{
  "activation": "swiglu",
  "normalize_top_k": true,
  "n_kv_head": 3,
  "tie_embeddings": true,
  "init_out_by_depth": true,
  "optimizer": "adamw",
  "lr": 0.00167,
  "warmup_steps": 293,
  "doc_mask": true,
  "dataset": "wikipedia_en"
}
Below are experts of layer 2 (counted from 0) of a mixture-of-experts language model. Rows are named router (the router's row for the expert), gate (a neuron's input weights, with its number), up (a neuron's input weights, with its number), down (a neuron's output weights, with its number) and show model dimensions 0-191. Each number is 500 + 25 x the weight over its row's rms, rounded and kept within 0 to 999. Numbers have three digits each.
After each expert's rows: a language model's description of what the expert responds to; "gets" lists some tokens that make up at least twice as much of what it gets as of all text. This comes from a sample of Wikipedia text that the model never trained on. Tokens count by the router's weight.

# expert 48
router:501495496484557546511493517514504479523503481507512517478507509532474484474499456443525513483497451486515522508512507470500494489468508504514539497518528555504515507492472465470469498460526519502516430482512528508525448507487478474525495520464486507513522475492526467486487520483510488502474477529556513486501505498478515472482540494529497535501475515507480474541527475489514482503516467484507502536486498539505495545498432447486486495542521471480519505532468469510467507492520442470458497497461540487547480503473499514513460523507548486490517499461524480487462521462487477473
gate0:499532529471487533514481500455500481563523488519513518496503518517497494489470451498540526444555458539524530522497467533531538500510520472488508527511534540526489490507475482481560492461520548462547463547542530504497505474497496444514533522452461528503498483493484476505481508520476510509507478466501503482507508544463474515511471499510505496483485501485481488563497487465525493485491489487527503526472481476485500568515462482496493507512486496501521535489539520526511496506510488522486513466535499483506482537475495513524464491507516457501513540497497527480471488482493470469
up0:458502507482488493478518460484495523494495473498474492534510497510532479447514508522499537487497470511531500509538567463495470505485499542485483519500477524429491515491509483472511535506495490477470512528505478512535439472478488534468474485503481463506452497470490494527527476515481500506486541526501470555531476533506546530508533519502490522508509441528470531448474474505518480446542525514504464475481482501484482507488522511498477499486522505512479452482490505506526489484500519488496505497503529495496440448487503505534488541474520465519488464458503473553521509529486505505
down0:472514514505474529540520499483483490489485446468533538445490501493471485523486510504488541458520520488536500455478477530511534525498487515456506494458511531466495474454511485511482489495507497495507486520477487463472506458485491466440491470488516538463510517507499485516483527537536483475507468551483513492461468539489501512524539536505479477480515449496486469507539510494514539506495515521484528526517466476499547494487485496460483491536487544521518515478490533485473466535500527501462519548541530520498467484465528507468527502520512525436479484514482485505495484502537518493
gate1:511501506496549527489459491482477475532474519543543509511467500499496503431485492493477486467512500485558547476525545501457527473505470503524467459541492533540514498490482452543483526494517559489471524475510531487477521496483504480526486491459457511525506499527539463536541529474519523491511496487544517481484505499508504493483519506485485539487502490513479507530531463452483464490510485537501501501478491499495515558480495506518493514524522499536512489529507514504492527497475524516459497545494448453551491531475482492470493509505510480538466478477517540482503526509494499478
up1:513498528503514524535493466493497479533493527495482487537515482449499565515530508498494511486537520527515525512433514586573457513588489498463471523493555489536502491508439478505474512464520518550507516495540476491512487517484500481509481529484484496527485480503480472465501527524486529503499502507507484508492486506500486501519478482473501525496504492520489484509505490540536491498496498507502475483523510498490527476566506491534501535511488504518512497491489520526512501512511488517477517479509500542488472445440534495511486488485502516461504466474471472446490534526495498485
down1:513519496476537483522521489488536473493536518542471503529529486534487485531486458509524547519485453482501516505531504488512454491521484502511534522519481486524473513500499507502508514550466483481499490499464504434516492502504508476461466517541497512479506502543535528555501447539503478428517489478482516475456493469456477505531513474458527498484528512485519501516513498493503556482497466505500515508501487528471481477524528493497478475491513509501527480491549480525520462510536495494485467494492495489505544486499457526472463513496534525489511462535475467500465556536535501527
gate2:488519542518491472508502505535431469489518508501483549486475506521510477493489523512513508486507546521450512511477509532523477503546463472473472492483553567478477513487502521531461489514535484509488534489475522495525540508501498489529552481491470506521508507505551511551470497510482539521510487537526530527457498511487525530507506538474491528532503509502522453529479511519458465536500483521485494477496532497507521550495485488489505524408530536493524466526493481534528476485497486520488531491487517488514479469506497526510481463514538500495503481479511496502485490540477523530
up2:505481517483533483526524488533514452487524527523548476512464554507527503475511520471485443512520488546511494515482453493530494478541489504496481470501484531474519483520537507504459530461472504508509505469482515526468495526491508487479501520492482515494492510481491463539486537497473473513462461484536532507492489470508504519493477484515499480533522508453528472493477521480503505499487490523528471479496449473492512562524465514451488497501520523494516474531444524516525539484480515479520454507549514490521501509482527494492483506510509469458543550484509535490536547461511457466
down2:485492491480507418462483506491521508535490514518471485487486519445519472521482517483515514506489509530536508487526494548494481523452439478488484471514482462466548524522511503513484500478503505478507490496522562486547505488475464501471487508560513501503451491446507499516491512469514520528518508455498498508487494496447492544524494512545492526492521519538470476486498476511482499493523487489547476510483462554533475471507512493510467501513532540444490538519485553519487502466482508524484493527497490528471528500517479474501509500538495536474487522493476492543489475535519506503
It responds to: Mid-word name pieces
gets: " the", "a", "ma", " part", " The", "S"

# expert 39
router:505525497516515521504502527495505485513535448467449553497505476475480480464467465492481473460458462499533528495494512517486516468496544494483474510478528521517548521472498439495507484502521461480532507499506505509525497470460471506501525506514539466501504521486497480510482535481506485502534498509485503453533529498461534453572544499556476535501454465495476511531519451474530452484497540450472504480490519527513476550472479453499451518472495469480521516510495521536485506499510526502491501481472514509482497502512517517519487503508491490521477478527523498497482519486502491537
gate0:498488486485561524453478479485508494522540546504485473479529453491537471511504488492520552479513477466525513504513517536524500505502518444497499495484570513493497531460497511521459489481511510419511424537524495528479549481479511483539521494510484507497516543514508486486489520536510538485461457533537512503503493488493507495499505502489509528530450486499462488494462482465494474539490484486469464525498516502490472480521521514495460504462530494489530453515471484527465506482485515516513492504505495494504533500519459487500462479496446476514484524511480484488495549500478496499
up0:527523534505490510527532462540449516522501515501527463537469486530490527533545467473489487499493493529487478475485500447503466525487499492482494488548499500489478472517473510465518532525504490518513518521485523477530453492556508508476495490479506477514512496487505503458437513518502537524482514453489505460471483501494511500499501515506512464483519492495541518494494497513528514492524494486567531486553527504547519449472492485476492492499503482469514540497527514526487506492511516479475488516553485555489483524458481560484517485538499569479516467481550511512483465478498507494
down0:526494486547473467475500488534518531485515486488490504510510514530469555488500496506507449510457475497472479503526534491471446437512518496516534498465528501495530476506496533511527490494530476499521466517498530463517516517520517524472507534476490504490479496491513512494526492475491450515491481489489493533503500495445548473427486539538490477499519501488528521518516498455511440511452496469451475510477532514462550506518504522476469526497495504552470504503490483492547500486533483498454479499530481499492534532480507498485452474516507493544486493446502486535481493504522515499
gate1:481496489493480516457498519514520486547553469496543519525528514490453558521518510521502476470513497567513536528493543478523528479496509482469492518506523502522504503466520496448462534503494472482478504517500501479477489537481489523528523477508466507498489516478471471483466506440475491529520507512459485488479490494491513480516514485529524474440462488504486514516510451507513473501476493491499481541496504517486478535553465488451461466498509473497503539548469515540490493469473519504538498504523537533483494511447515491460507489456500519486517510470528524483500481494491532449
up1:518488510497539522529523499510472523517480512458472476495490535498514467504479519543473507533539521498458517578522470480523506473529511504495485500540472515480474495486479490516545493545514498488531559472500498501522516487515476489539489567468495530467532483446478468498494523498507549498526520475512471512548508516507463514486517529482510502488502527490495478492517485528507480531486546456521500540515483514526476526433510501480531491505491537493507505489499468500464488471482459487488506475508521506511472489484494533490462523550524528467490485468522538489522512476477480557
down1:505428488453522511484507530504497501530501496523507524546522513507443525487516477468514495485527483523470501528493560500522514519427477516541444517502465454468500545523495502467497521489520493501505522493494493517510456488510455471505483539510497535480504500472496525480518486524503504536525518461508491518486484488473483482493458485460503499531500569521495472502481480504482547514467487495521468538521526499470480478440561519500494488521458515526502499494471517506498494530513487449507481546488509479483535529497472508501490463512495496468499498455507530496521493484494541524
gate2:505513544485507480524434564465499526479497538484482513510498525489549490519493492526540472552497462492499511515480483490497495503522483494515483524484473492475489506474493457473468509519497501457488440497489509539491490490517478544538510529503495521512487542503504510481553484523507463556516448527509519489455496502497494491494521525494515521485544558555470510500560499521464497537512497502474539494464509527485510533523517494514512479489504492454528478520513482529491503447478491488476504461507518483494502528481530466517498527530462501460533514511481518481509482473452477472
up2:517481523480506490506475533540520459456495498511459497472491498490518534478506513453519527519558473520542484512508555516498553530485491511476500491521580485506482475471511513550510482535465518496470505496509498501483469474546518493524453506453495528495508531464472456545524497497487524533484516499511544489501481493524505512534507494492475506493513491485459468515533498500504505495479502507508504504477493475428502507533480550522497501535550445496468550504492492495505470524497475495508471511510498470475449548495469534463484504521517477492503503481512495465490516498547486489
down2:521467485487568440467479493458510512506530516504516540529477515445522471459482519522501522533479507485494462459562508519452547507466500502504519556531502500488479564463530494530508465493479498480498498506533503512498539501519501526517482481533547505486465533490506509492540504497495514511478485493479484514549483510500502505465454476487509508485509510507434491491493527501530520556481536489490476498475493482515520527510503517505491521481489501475541511500510483518484518459491464522563498503513490526490474510540510446502525529511513466479499482487494498463530539499517523480
It responds to: Function words, comparatives
gets: " to", " the", " The", ";", " more", "o"

# expert 22
router:475492523487518520498456533519489497551527499465497499503523513521444512477526487497512476474456489512506500519516491493490501468495506479522503501457492547517549493494496472484470520498534471482501486583486510521528508508492489469518523480480489497509516509518530469478503546470533469519516465533522497477470512469435560485460532523504496561507456523528476506536527505505487501486529499490482492516466484521494529509505457465486475510543485477540534465569491493521497496498531505521459546474497490521478522487473503505544487516504490499494498508489568480513470515475489522506
gate0:492489482483536509496492513512499502531549501541474463485550505483481515479469468520472531504487499509543471533496479500513517516494502533464495439470486493527522506505560473534458515478517502505539460502496506516508481524524518509514475475505458513458530521520519495542495497521508475513488510524500500483503486493466497469465508489477494493550488511517492523500501516503484524474524499490532502509460443475487550456489481526499502525499493521511428478534480423513497443485483472464514513455487496470535473506499516532489477526494535533519503488509519491555487509486440517470
up0:500536490512491513496505483520512490483464482476509485497469498470530510531489508442522509484513516487489563493481521486493499470493503501532518516492500489440490520495486514431535488508496510473473518465499514511501521468496480491455515552495502467508493499513507465468526485493498497494495472495538558484471500548515514523532486483514483478478528521481476465521494472479542461529500507502478480504526546504518426550466507481479506474497541469488542514530549523488479487473530506538510509549512509512470497477476511507483525461465528498537466574503454515504518487495493471533
down0:478470467471529519514524469485475517520514467501484488522475527508457466520470482482516542536542502465521520537510539529510486503518480516445505496452526572490492491512498472515520551484505511494487513498497508536504495495507400468521500481528513519506554455494485518520469459515504528537495545533536521499506521514494504531478524490499471492488521484511492533514486504538503503503482497514533477512477491536535519471524521488511474500483514500498494516525519448483510458522501553462475500503470487481501495496472505514476466526537489494517486476485526502497465501474498511425
gate1:458501510490509505442498521443515526520468530513523502507512500452473464539467486532517489501478493484506468535508506506468465526522531477514497505464478528487506539513485491483472494496500503512518506512445469502509526519500509518541533530504476466521530477537506472538494558514518496440509511509521552472493530514458486460503529478512519469526436526507497492523525523537488462538484534558510507505450499482481514507520508489535504519489529495515512506497478466483486511515501501506521448502486507507501537559530491480534501511511498499502484517525489463490460436533525510514
up1:521460462507496517451508526536466554491516540490506498517532484483508453444501464434520508510492506518504493489547473489506500495514500514526462479503500508560467499549489528505508515490499475452474503503502537493466554474528479489430498519555495528541500534491465552535479507503515509539505529497511463487501517492519509529491476557509534515497496512506477476531497491506469526510506500464519469478497482514516529494505482518498487462481495520517525509477503495509519545491448539486531511511468479555507527523511479499508535494474483500479474489447505487502494460478501492513
down1:521474528513513508514514463473492536538513483504487506570451497517528552469474478502464472505534512472532517472487479501522549494492467515516495511487510539506490490519474454446507515453492467478529479486477475515468487498552439474493514508492532482494549494499536468473489489494437509508513513514493528480506517501489489507489559486519464489488521489478508524537520493496519502479495508534471527494493461538498534476497501510488509474504503521523522502481525486473486484496545464479538468527478506530525537482467536512518482493470482499556526498438454489493493484501469515475
gate2:492508523461530519564498472493511508494499499509545483494531490497480522543502459550532491488512519493503496547498485568471486464513497468514529504451495500520521480499477501478490547500483511491498474515461509526493499480505478441514524479510490526498470548492513473504483515505535501513524534492496494461466490511495538474467463484522567533454479534497494493509453541479515493485470483518461490481454491517503499542484448502539494485496464502485515468538497506549475515516496523509448536504509499508488479542464493442487496501517506510529514498537519475480486498481502460537
up2:487480540529481505563462526518507523510523470505539455476493490501494547503512497518519470499477480519494493488551494492469491512508494459505464516491475500487540468553492493474504516520495484417461473546501516512513523431504507464504484525531510518529489469485543527510490483505493538504506477482531554461482484491490538485498480502504460500478501522481464533490469491522502509499511524521472478455454501510529489545505513519521471465496529474517540437502473520516481539489492551502492540535489499487515485518518479530527500497481469496521507492460522479466486520519511492508
down2:519520495499507524464497511537519509486475482496496499459475473479549484499469511521519485533484488474492495458490550500518510536475538484497499534497480498535517504504494513473550494519503468478501501512525462458525533530464554517522496499485495520500530498516567457530516539514483474452452525525443524503519478490513536477527519464499444466499483490459485540503490501552514502487536539453537542498526517515486480507451517536483510505477529455477462483505515475474530506506515530487538513499489517511498511470467486514493505502499503463505464487483462492513509481530468525473
It responds to: Plural s endings
gets: "s", " =", "=", "ies", "ons", ")"

# expert 4
router:505526512462502527493482544506521475525505501532527517525552514513461525472517455473483456494520502532441506528511534485488499480493512450532475473472524531485531511496503471490498521478561509485536466529492519507525483506498459460512536480488506502497562530519508503492480542468528485518554450518511502482478533486445523515467516503536505527473437531491499494546514501508500479501482511503511478513461527531516500533469466460498466487501486493517534489541496509534485504487524502474471535489544510517519491484495510485481463493491492497506518532521559533525496495482529500492
gate0:505489496457515562501540518518519550483525460536535491491498511505503557533564511476522483508480531505521500528511475483504527487473515487452483478485479516471541485500508507496520515496509536488497522472547487513507512537472493530525491502488460502486522515537504443527526480528484494529493476545531529488475504490470516457475540461512509491487495553516552524499503520504515556515511513517490490504460467502517546531484507493477541469505516500523493460504479470525487504509518507520498470497509477522505461443519502482493445477516496463535506489499539504555488515517507536520
up0:540501511504449468513491494531534469489412470525475494487513510537523533507517521515493457494477491485489502496465471497487454539475518530490510510482478505542502492483501505485498509483517534493481498491493492506543507534495485498473509448477519486507506502519491434474543542485530488511509493489466493512522528498479475529495512528492510468512484481472493478493512522458539500503464537515523472490469507465529516522538517498566543464503520463528465510487461513476486466452458496492491465545478510496521489507499558507529511472489509462479476541517509501538496488474472459487
down0:507517549529504484519464484505507475532511527467512514490527487498462529506469474505465512488496550545489534529533530487510491468524521531511514491500525518477497531483504473429480507506488471526498535509502546540525521493491488525491491481529459474454518461515534513558474493551489487531520496484496490511487509508516513495513496492480522508499492520441485484495541523483497514526506549515499527504485443508491489511496464518494507502502444510496473469534503482487519457475527517525545495448493549493471523490526488489535523566499491482495502484515473511446472490507519555532
gate1:542504549485524480512501546524511495512540515483485537478461537516495472502486494507508503507513498513512491552501513504518533450434507521475487446475484491518531507494489480508502512524496549495530465494463513528493491535490469465484579474517533471523507475507489499514458536543547492494504507476517530459502499478515499517479530496464491511490542532465478481498497508529479493499480481532475505534492450483485477503461486477471486538510501475499507526494509493489456501503515472529471512488479492512535506485569506475482436507547492447470506508494494498539516477498481463509
up1:492489500504532512482514494510498480518534460453501507502499481539476549459504495474482513520506472529529511529507531502522510493491532527501497507424471503470504498486526532511488493509493547468507452519506481562498463520515475484528487500526572493475495513449464449506486504473508512497547470464501524491503506493520529498489493491488490492487470509472517497499451473499519537489511505480476484520511543498474457524517492532507513490520500459472540546520494489499448506474514501506513501474541508500493433553525525521470547498481505507528555501482478513490546481463523484527
down1:473489496529517500495486473566538529486466496529493542503479489568503507522510506490544484504517480546516514513516498501474526523536459449500494483474514501517462479513532511510497516530464513527492467475479481465510524496517554493513491509546482533502557482463492481517509527475502469473447473501515489491538481494486541490486512511512514525535485459496475517474528456494530529480497502498474514494489507469508522497496517567502527494545468484533472495514474494492522532505453481487524484510506456445485491486487465501466538481540513522480501490503495524494458538501504490561
gate2:475506482433527495521531563532459540514526524513500524493531500490446487479488479429495514490506482490518491495481514489549536500452496448532514497492514524525498516514498524484506479479499500510477468508469511475560522501491502494463535489482461514490498515526506500505515538488475504469565468519472471526471510511496515501500514489516516508500523511493476490557486504515455497499509484522526481484477479531455501535480497477493488489554486499537545519514528480478513474515476452503454519477504482509477516487482565489546465513528505520501481523498521523524467500512493508440
up2:497515473496501478483498503475494463496497495471433474512499488530541452523465513551514542479496488511516486499378489503493447518521541524499551479474533479467510484509545462506513479481519473538454494517509527455496478533520515496507549498459526502489496463490476518487479499548492492478487512521511536519487491508483489475512486472469504473523501495505518494516493469450475505486517495507505521535518492526500506461499481483514519516518524501474507460504464484482525501467506495518509489528526532531480508487510521556525524473525518537494514464500490489510527462498483532534
down2:495522537508541527536522491450536462489472503481498556490510518540517518536501467485516499523554490453485501492523526515497479519558514527489500513502502513444524494540532509475524497480485535494481508500530462490491503501486466529515495502486467456489494451491464500533525487533511506514507474530507508512516507484481501486464481506591499501502523453492493528506490469511554515509560479467496524493479544493509517480519545495475507489516486517463481496487472474498454507511488486515473459525543507516435504521484489466495470511501491512511476482512482486507526478480450486467
It responds to: Word-final suffixes
gets: "s", "on", " =", " by", " (", "ons"

# expert 2
router:530517504486507536500481532503517496541498478507447498502530524535474513519513472483520493491489483503475492498531508469515525480465479460528508493506512544502511549479514468508445479460533481501518486524484495494538462502501465470536510465477486474511496472513486466474515526484561478530532464534548519477467504455441501515477521491526533541525457531508467491538514493483477456481473489501484486519468485545497506477471476461476471463511503449503556493526476501507496486506495464465485534500483489529519517538500492503502471534519497507516535498520543490511447520479502505501
gate0:439495512489494511531528484508514480503480498495504490486493530527492478458503473505479463497532450526479492510527538488457526490518517470497516524484474518491514507499470491480473467487509527505536466509489476472460458477507463483487503463498503499517485521495501412532472514491543466531531464513486488475530512539505486518522521540494529516498469475454515509503509459446490520503505482494463503528497504523482481490471480485473486429499516471490515530496495491511498472464504508513498470437491479522490450527439522513485513483492476495487527548514490524486465517459476442508
up0:534502484477464454493530535518521509538536525505485437505536494510522456501492516482529510501552500503533466474534526478526521520466498490494502490519520506453490473499467498543519461488494527454537497494488529448510530521535523510452471506504491494512481526523556486460523485449499479517536520490478491489470490500484541513538486469487481517543542470521487541535514491511442515503494462498486515529531494506514485469488532498545502481501516515500512519507532536453483535513465489466510515516518509485534480497519491500519471481501504523542516524489441498496495510491526470525
down0:455523508465499479501491511487507518465518540486528520487468491532499455470523516503488509487516479518509520516490501485520502488466502547491468506477499552556522557539463475513476520494513504515483471502520480525528545517522476492528506528540521457490476474496517483510516504510472512482500483519485475471485528527523416525448514500502496528521495547526510530455538493504519523492449518468470508493472546528493494518525505538484469498530515489456505485468522471532488455475480555497492475516462494496491492480506499496490507463513465490478497467486572543518505483491502495495
gate1:515509514486498509506499497445457512467447526490496480474538509496414477540490484444526504483488492458484488467520478509519533504477528496552489502492482487530484536533491522540461520484484514508508496520487529427504489486498488501545475477511494489523500469469486471521490489526509526551503495530504515504484497538457521511464533491538563510490500525477499491499508498479495467479493518543497499491527490545447460453513495519497516451516513488507504509524469517538507498514470486467489487520508475537518507468466499480530510515470504503495529463513499519457485496476505456540
up1:519478498499494483509496561457524486508516512517470456512572540516460487500472505457480480510490486477440504520537515478486480504500505504552486516495481486487488564522466526508493469485499507478510458494509522491524477504489500513531466477478495531496528497495500535528460513500537490495473505535509524491475506498543465513489504499534503473483517522494502462489511463485483515529474475505520507582487475508459483445493496482476478464496529521500498519470470459460490492516492514467522490499503503551536496487425515509520514499453486478516520469523504495448520531471499474515
down1:535511534523497445491516478508462490514517510468494512531488468493462541483452534463493518492488479476447467464485489523560493466514498525515512459509446510498496529521482518511502488503487559494498487496509483494554487558498485502513468502510546526472513484502506488484485492478518490501526548497489507554494463566510522488481517486532453514515477481478519502505504478494511473483512514577504494488515557505486485519506483500511483493491539523464547508507474524482511485476495493494522480533474490459540518444482498505479482531501503483482505468559511518469493515523499501534
gate2:483497479490507480480519428527483506511474477517470478554522473482490541513465514440504485451489484468489477481502531534484478511498487508489510485494466512543536533493491459488484467512465477525550500494527484491512485515499456481462481478504552473535514491482528486504492495474534518492494483527535469492470493490426527501508511442480494467474500479482542466506478505506508518494469467505512503530523455510497529494521495482500524480515486465479507504524490470506517439524489480465499496478513527531501529567511440484525495502513526511514492500514514484519486504519567487478
up2:507516497528472482494464520458521532519508518500547501533490476530532529496488521541507559533487512507497510522467481474496527505533479515499516526496440493460495475517464505521484492514541489475516477532496533486512509511483548492485472501456491500528503513511534511546494474475476474524538418478505503478479535485513516518478439509497537417502492542513506472522488483466495498453518512535528524556479509504507497508538488513486478494496513518499554517510464518510543490497506487470501508488525469483500531507516514483475477460521525469516512468515519486477481479485461486472
down2:497504523523520493512507471472435521486521506499470505477532509505490480476539505474496529534471462527461540484497474470506514492460556561509525500468554497513482504472508462500506476482521510504453532554501497549477537494474492532516479505508515509491537514490508499504492530486457464482514527502479533507466511536484524490505517524528472507484484482502543504493479504435518488496509556503502487516489525499498530483471473501508458485493495514526472506530466463467467457500519545494503506504509463524520506460468518506521508489486521460496441496509490501560499487468474550482
It responds to: Plural and noun endings
gets: "s", "ion", "ons", "on", " States", "ies"

# expert 51
router:530500519477518526464471526531462464513491517530470515453490517491476487484500470463495488446529498505505510521490536471518518485493509480471516484493575552513534523491465479475503489506528513483525492515508558483511499489503470477525506473519507480467535496482528496468536527476502515524529506537518503494492520487456551507523521503542495544489464507523501522538538488514480499488517479474497527528510480535507509484466498418528501509538527468508512504501471465523527514495516469425479502479509508492493508493523508494525453504500512485474480446521504488499516502490456460456
gate0:540528463537505470527486502476553485555474519530542531513493548513464505503500464518544485480547514525518476501496505491553509485473470499473505508469528516476504497484493484515541499526521488447481481483451552479511481525508506449523486481541469528500451503463521482520513500548533519500541517524471544516494519533491473498508513503522565525487462502476524497498517483499474515503468484461513522503499476501486520481494520468495497495504546534471503481501511512535446495523534508477490495483507481466544480518514499440499469500512479489533501490512512522493509474527543512504
up0:524501509522572494516491514489452509502527531475520547470487533477497515484490507527508519499526498545440486464489495507507515510545485500520522495507485550462485478495511489491513543508504493513517471457472551543487486504529517526511486556498502511531515503498500528509501495501484567451521506494504517460497526489552480482496511502523505495510479539485504494483559495496541525531494504446536502525482534474505478511465498525473514535492535493494465525498494492487499531455440527531496521510470512436509504507459536501501507470467507498515494515490504477485543447509524476496
down0:510503532460504504498578518511479536500494506508511492542494485526476558505502476495501486466543494474538484520515490481522471488449459514471475513527513563533525476505552525508481526505489507583515484534497512513489498495493513508477519485502481520530511486519472517514500518493466510517484503513513500519540495503501466541463492497512499507451513487512465548513510492489487501456539494490506484485470541457539513458483519520519445527511502495534500474490512480516518495513474495533503507497534503516461467515491556486444502483486515567459491498497506528507522540508506453514
gate1:496480490516470524464547475501458478487490451518487491532491538484526555475472510456526492484515481538488523520521499548506531512520495495472466494494519533524499515517494531492516466478491551510471548516488530461485513450503470489477475523470506499512505477490496492518519499516465513549496460520525468503526538512503493445489485516516492521482513480492501487487453538493494526498441501487505508500493449493481489499482485494479519510503509515465520488502474454525485457499497504493477514503490501439493504478489411469498517519501555440480502467490509549537511467475503499480
up1:535522554487500494474476479469466461520451517522472496494510524544508542506483532505539504515541534462526516498424490513520497525477487519481534485516543517470536455492489466494484480504490510502524527459512491498494438489493487474481493486504462485508529502459505508459536488495510476508503530493456503500511507458489506467469467510500505487513491453526534500535509469507497503486515536492462484498542457509522534506491476486514525460522534481495515464495469538536517481510503492456485532491497536471519499507510499560494511523509452503488499494505503443512529508498449458505
down1:484491456513517495490511485522508511483476509518486510519510480522496514498519514453469480449504484510531502505496480543514524453534552488470480533456543532500482499482478484524516515515483542495477486432491489495472518455523536463502522486517491520543520443505503492531448512502497535493518471512474476502521512480478483517465468479485504474490544481512498541507528500467514464503500478481479505517509466473526523526475451483465502509462526517495483490516499509426485546513500521516518467564527495505465479493534518518536492531482470497513534464522488467491491489491500518438
gate2:475535504474507500505498475518499513558491505520475484536471498499538461514471475509486525490484475496497484487499481520459498515511480495512518538520531512519548489471493486515494504475510519501495505514496551510498486511511500537527515489459541491514494464467529513493490505497487491498524471535499515535559492542473503510534502510523507522535506446503488484535492520500493513513526447501441530534484496524497527500445491449553500503522521505524508468523543484508517518458502485482468469483514517471451543486507537472529415488532454502480514446473541496487484474474496465486
up2:494526429545510500534486519479521469475535499470539482512524506526502497506488511480489542479517465503507461532530498508515523482493500520495528498485463460441495478516519499480491480522491526584536507460467496542493447511494504478480499502488472547483483468474427475515486513511539513486514543510529454502502481467468502505499490466483536502503511502518492515491461519480510450512503520505527523493511452475472484502521526504462456489546507484508518492502493477481491497554518484514481529455484483483528516497516515476472524493526538540509492531513494509518514554516504521513
down2:526517491495473482552521523493510524536511457450499538465508455565494503472515485561486493552488474446525488538526485500493479520484546521497478475536509494502496517480485544472532508477499528489493532482498517521477537561476479535529460528500479516522508509524501530485530507503529498443480518488493496491513509544539474488517505519514510473522502519508531482496504499493508509519468492474496487515476508540515489493506551521497517510471484511518510499465546525511488496510516565502475448492471498503455478503472485502490509466530455477482468472510500519472477509432509505486
It responds to: The, word endings
gets: " the", "a", "e", "le", " be", "ma"

# expert 62
router:521543487446515525492518551485534517532521490532499529471535503515486510465469450494500478477450486482499540508517504494533537502496546483490488533488472513547567511510509469497486505477525515520512518484515508485503475509484461494522514490493506452501478540496485508489538520472533498512478506517551499473500522487443520470506513490536496545535450486537505482495474489485505455484482523438481498493456493534515526480493487463481484493480500498484523471525521519559492494468517518501457506483490478523481474508497488494529488519513472458509483472491482480537475564476546503503
gate0:500478510544535509517460492427480476513509474478499500487472486510557489539492507499499507497466454532550499477501472522510443487508483534536523536542520490504514516515515479471493468483494531495463453481520490518480480473527485488525537498500512482460508507492470516522494490530516535517492468530496502517507510489478500490499493517458540517474468468540550478509491488527490510495483451545499463476433494504473510476449494471484487504526439466483519488495490502535498485482460504516463508489466535492502490563499477514528480459486464485487529492503522537507486487510482477522
up0:483489495499544507565544546517462507464481547454539486454503477519492486459461525470478518495489507481489482543488480479505499479481505515468543461537495503484512525506527552466542513484503512532519514472490526504502548503521471490480550495524473486489533528510519529495527489542508541451548532489548504534497475491521504511533523576501516472510519504469505503508531501474493504475526529500500522488504454506494506509484546465505517496470498490494513499492514524465507490502488515506525535525492506540486561508528499482502465492477512516481517558512462498500522501477485489491
down0:502500524507466486510496515535465474526504504507492529469459479492528486465470517474542489491510502494504530489466421537467486485501479470509514458502456497483491463469500495460463516513534492530420478460483484530526487479478509502489481508507534512473512452478490519496478549506508495544517466503493478521466491520479498501514500505495538513533500477500461467527491476502464500510522544503511486511465508526538497550510478515516495517501505468530486495493506546490506527498498545456475484511493494481517510498519515506505523534496446530503479430456523534507472484511463492559
gate1:446502510492495508526460502479540528521484446482475477521483514519511482507496431510490493482493511520508510504483512471495537510465520489478468478485493508512533525507528460504491501463496501501488496515506529474484487482525513519526519452547485509499477475482515534496515453488519461489506430495504544501492507536474511500503469483509501542494470512527509502481478470422522486524481463488476530480460542501492518496464502490517526441480480484485460492471519508487488522505497520545529469478471491527489447526460493490496496427488459496490475471555511520483459472503495508515
up1:490513519509494439447514493482497501498504495543507540475499502507485535477497475493484525501554537502476534512486491502503460499478513530502518459496534505496516482530514522519520511482509482460486500504511506524500535496537517476480521483480485537424514495518501511532483481479505453502427428522489486516496470498420536547507513483518511486510482462524539518502516510463520540495498474484509482532503479517533521453530483506515539494504517528536502497506456499545486476525526503465494455520465487528524477521505497512507525508483501534492483470501499481499469469507523519439
down1:536489475522489479500468512483514523507500522523481507507525503541559527449527483498476522478536500561501485501489537489537497518471502475496499486475499514537522522495480481474537477507535514493537499514517484519461512529524517501485455486484522488487499551490530490491486547489538518503516467459468522493533498471488477508491524538486511476491521487520530479464485499507484540526485465525554491513535533486475478465523505521540531509513533486446528521522466552533562519470488489517456478454473488512459527478485485497476535518517483475517517511498487451468525489522497488519
gate2:501515520493485507487469480439502493506489512522522516524527497462468492537489485523496493497535503484528465530497510505452472497473497497541493470514532524549475511478486500463529469478496497469523513480505496468518516489500451521519515484461500485488528548494537538485524513441483471518497482509460517525520541511433503504477517499487531537461492524512507511492510481498496462537472477603473509505466494470449528513495512481490490493478487546515475524543500504523497484490544488514498463490480529496492495505472501464475490528448496494529492475542498485481480458503524503462
up2:519492461537462443493518550518508478535524502490481479529447514529537495505506522508495523521507514499499529527493520480546499514465479508490538493537489508459471468518473481494517478501487546520504487495487476548542511509523493498509549448459525478522544507508509507495505512499512507444538503529539514468490486479527466484461508512531521494514507489477492499528484511521496552513493524488560521543479527532496511504497519464536517502485512533525504455434548468472566511522474514519510505481545502499482504503507521477505444503528497523490497486485508524508506537486477485489
down2:534508511511522485457497509521509471494530470519479519458478478544526471534497506457523503475501486467494552521533505478543507497490522490514505477491497502450509493483482494505518505503495505498446528529482518519497519488535425505527523444525493566484512484495485464515512531540487528505481517512509526491518508501525484514477484499512496533520507466482491521567497512485474498501481496470533522474524525500502482520500512553481494519510507478545475492497513500495517508523462509509459510532527469506517490494469567578502477539462506469489451511489528509447508528461509534496
It responds to: Quantifiers and determiners
gets: " the", " to", " The", "ing", "|", " more"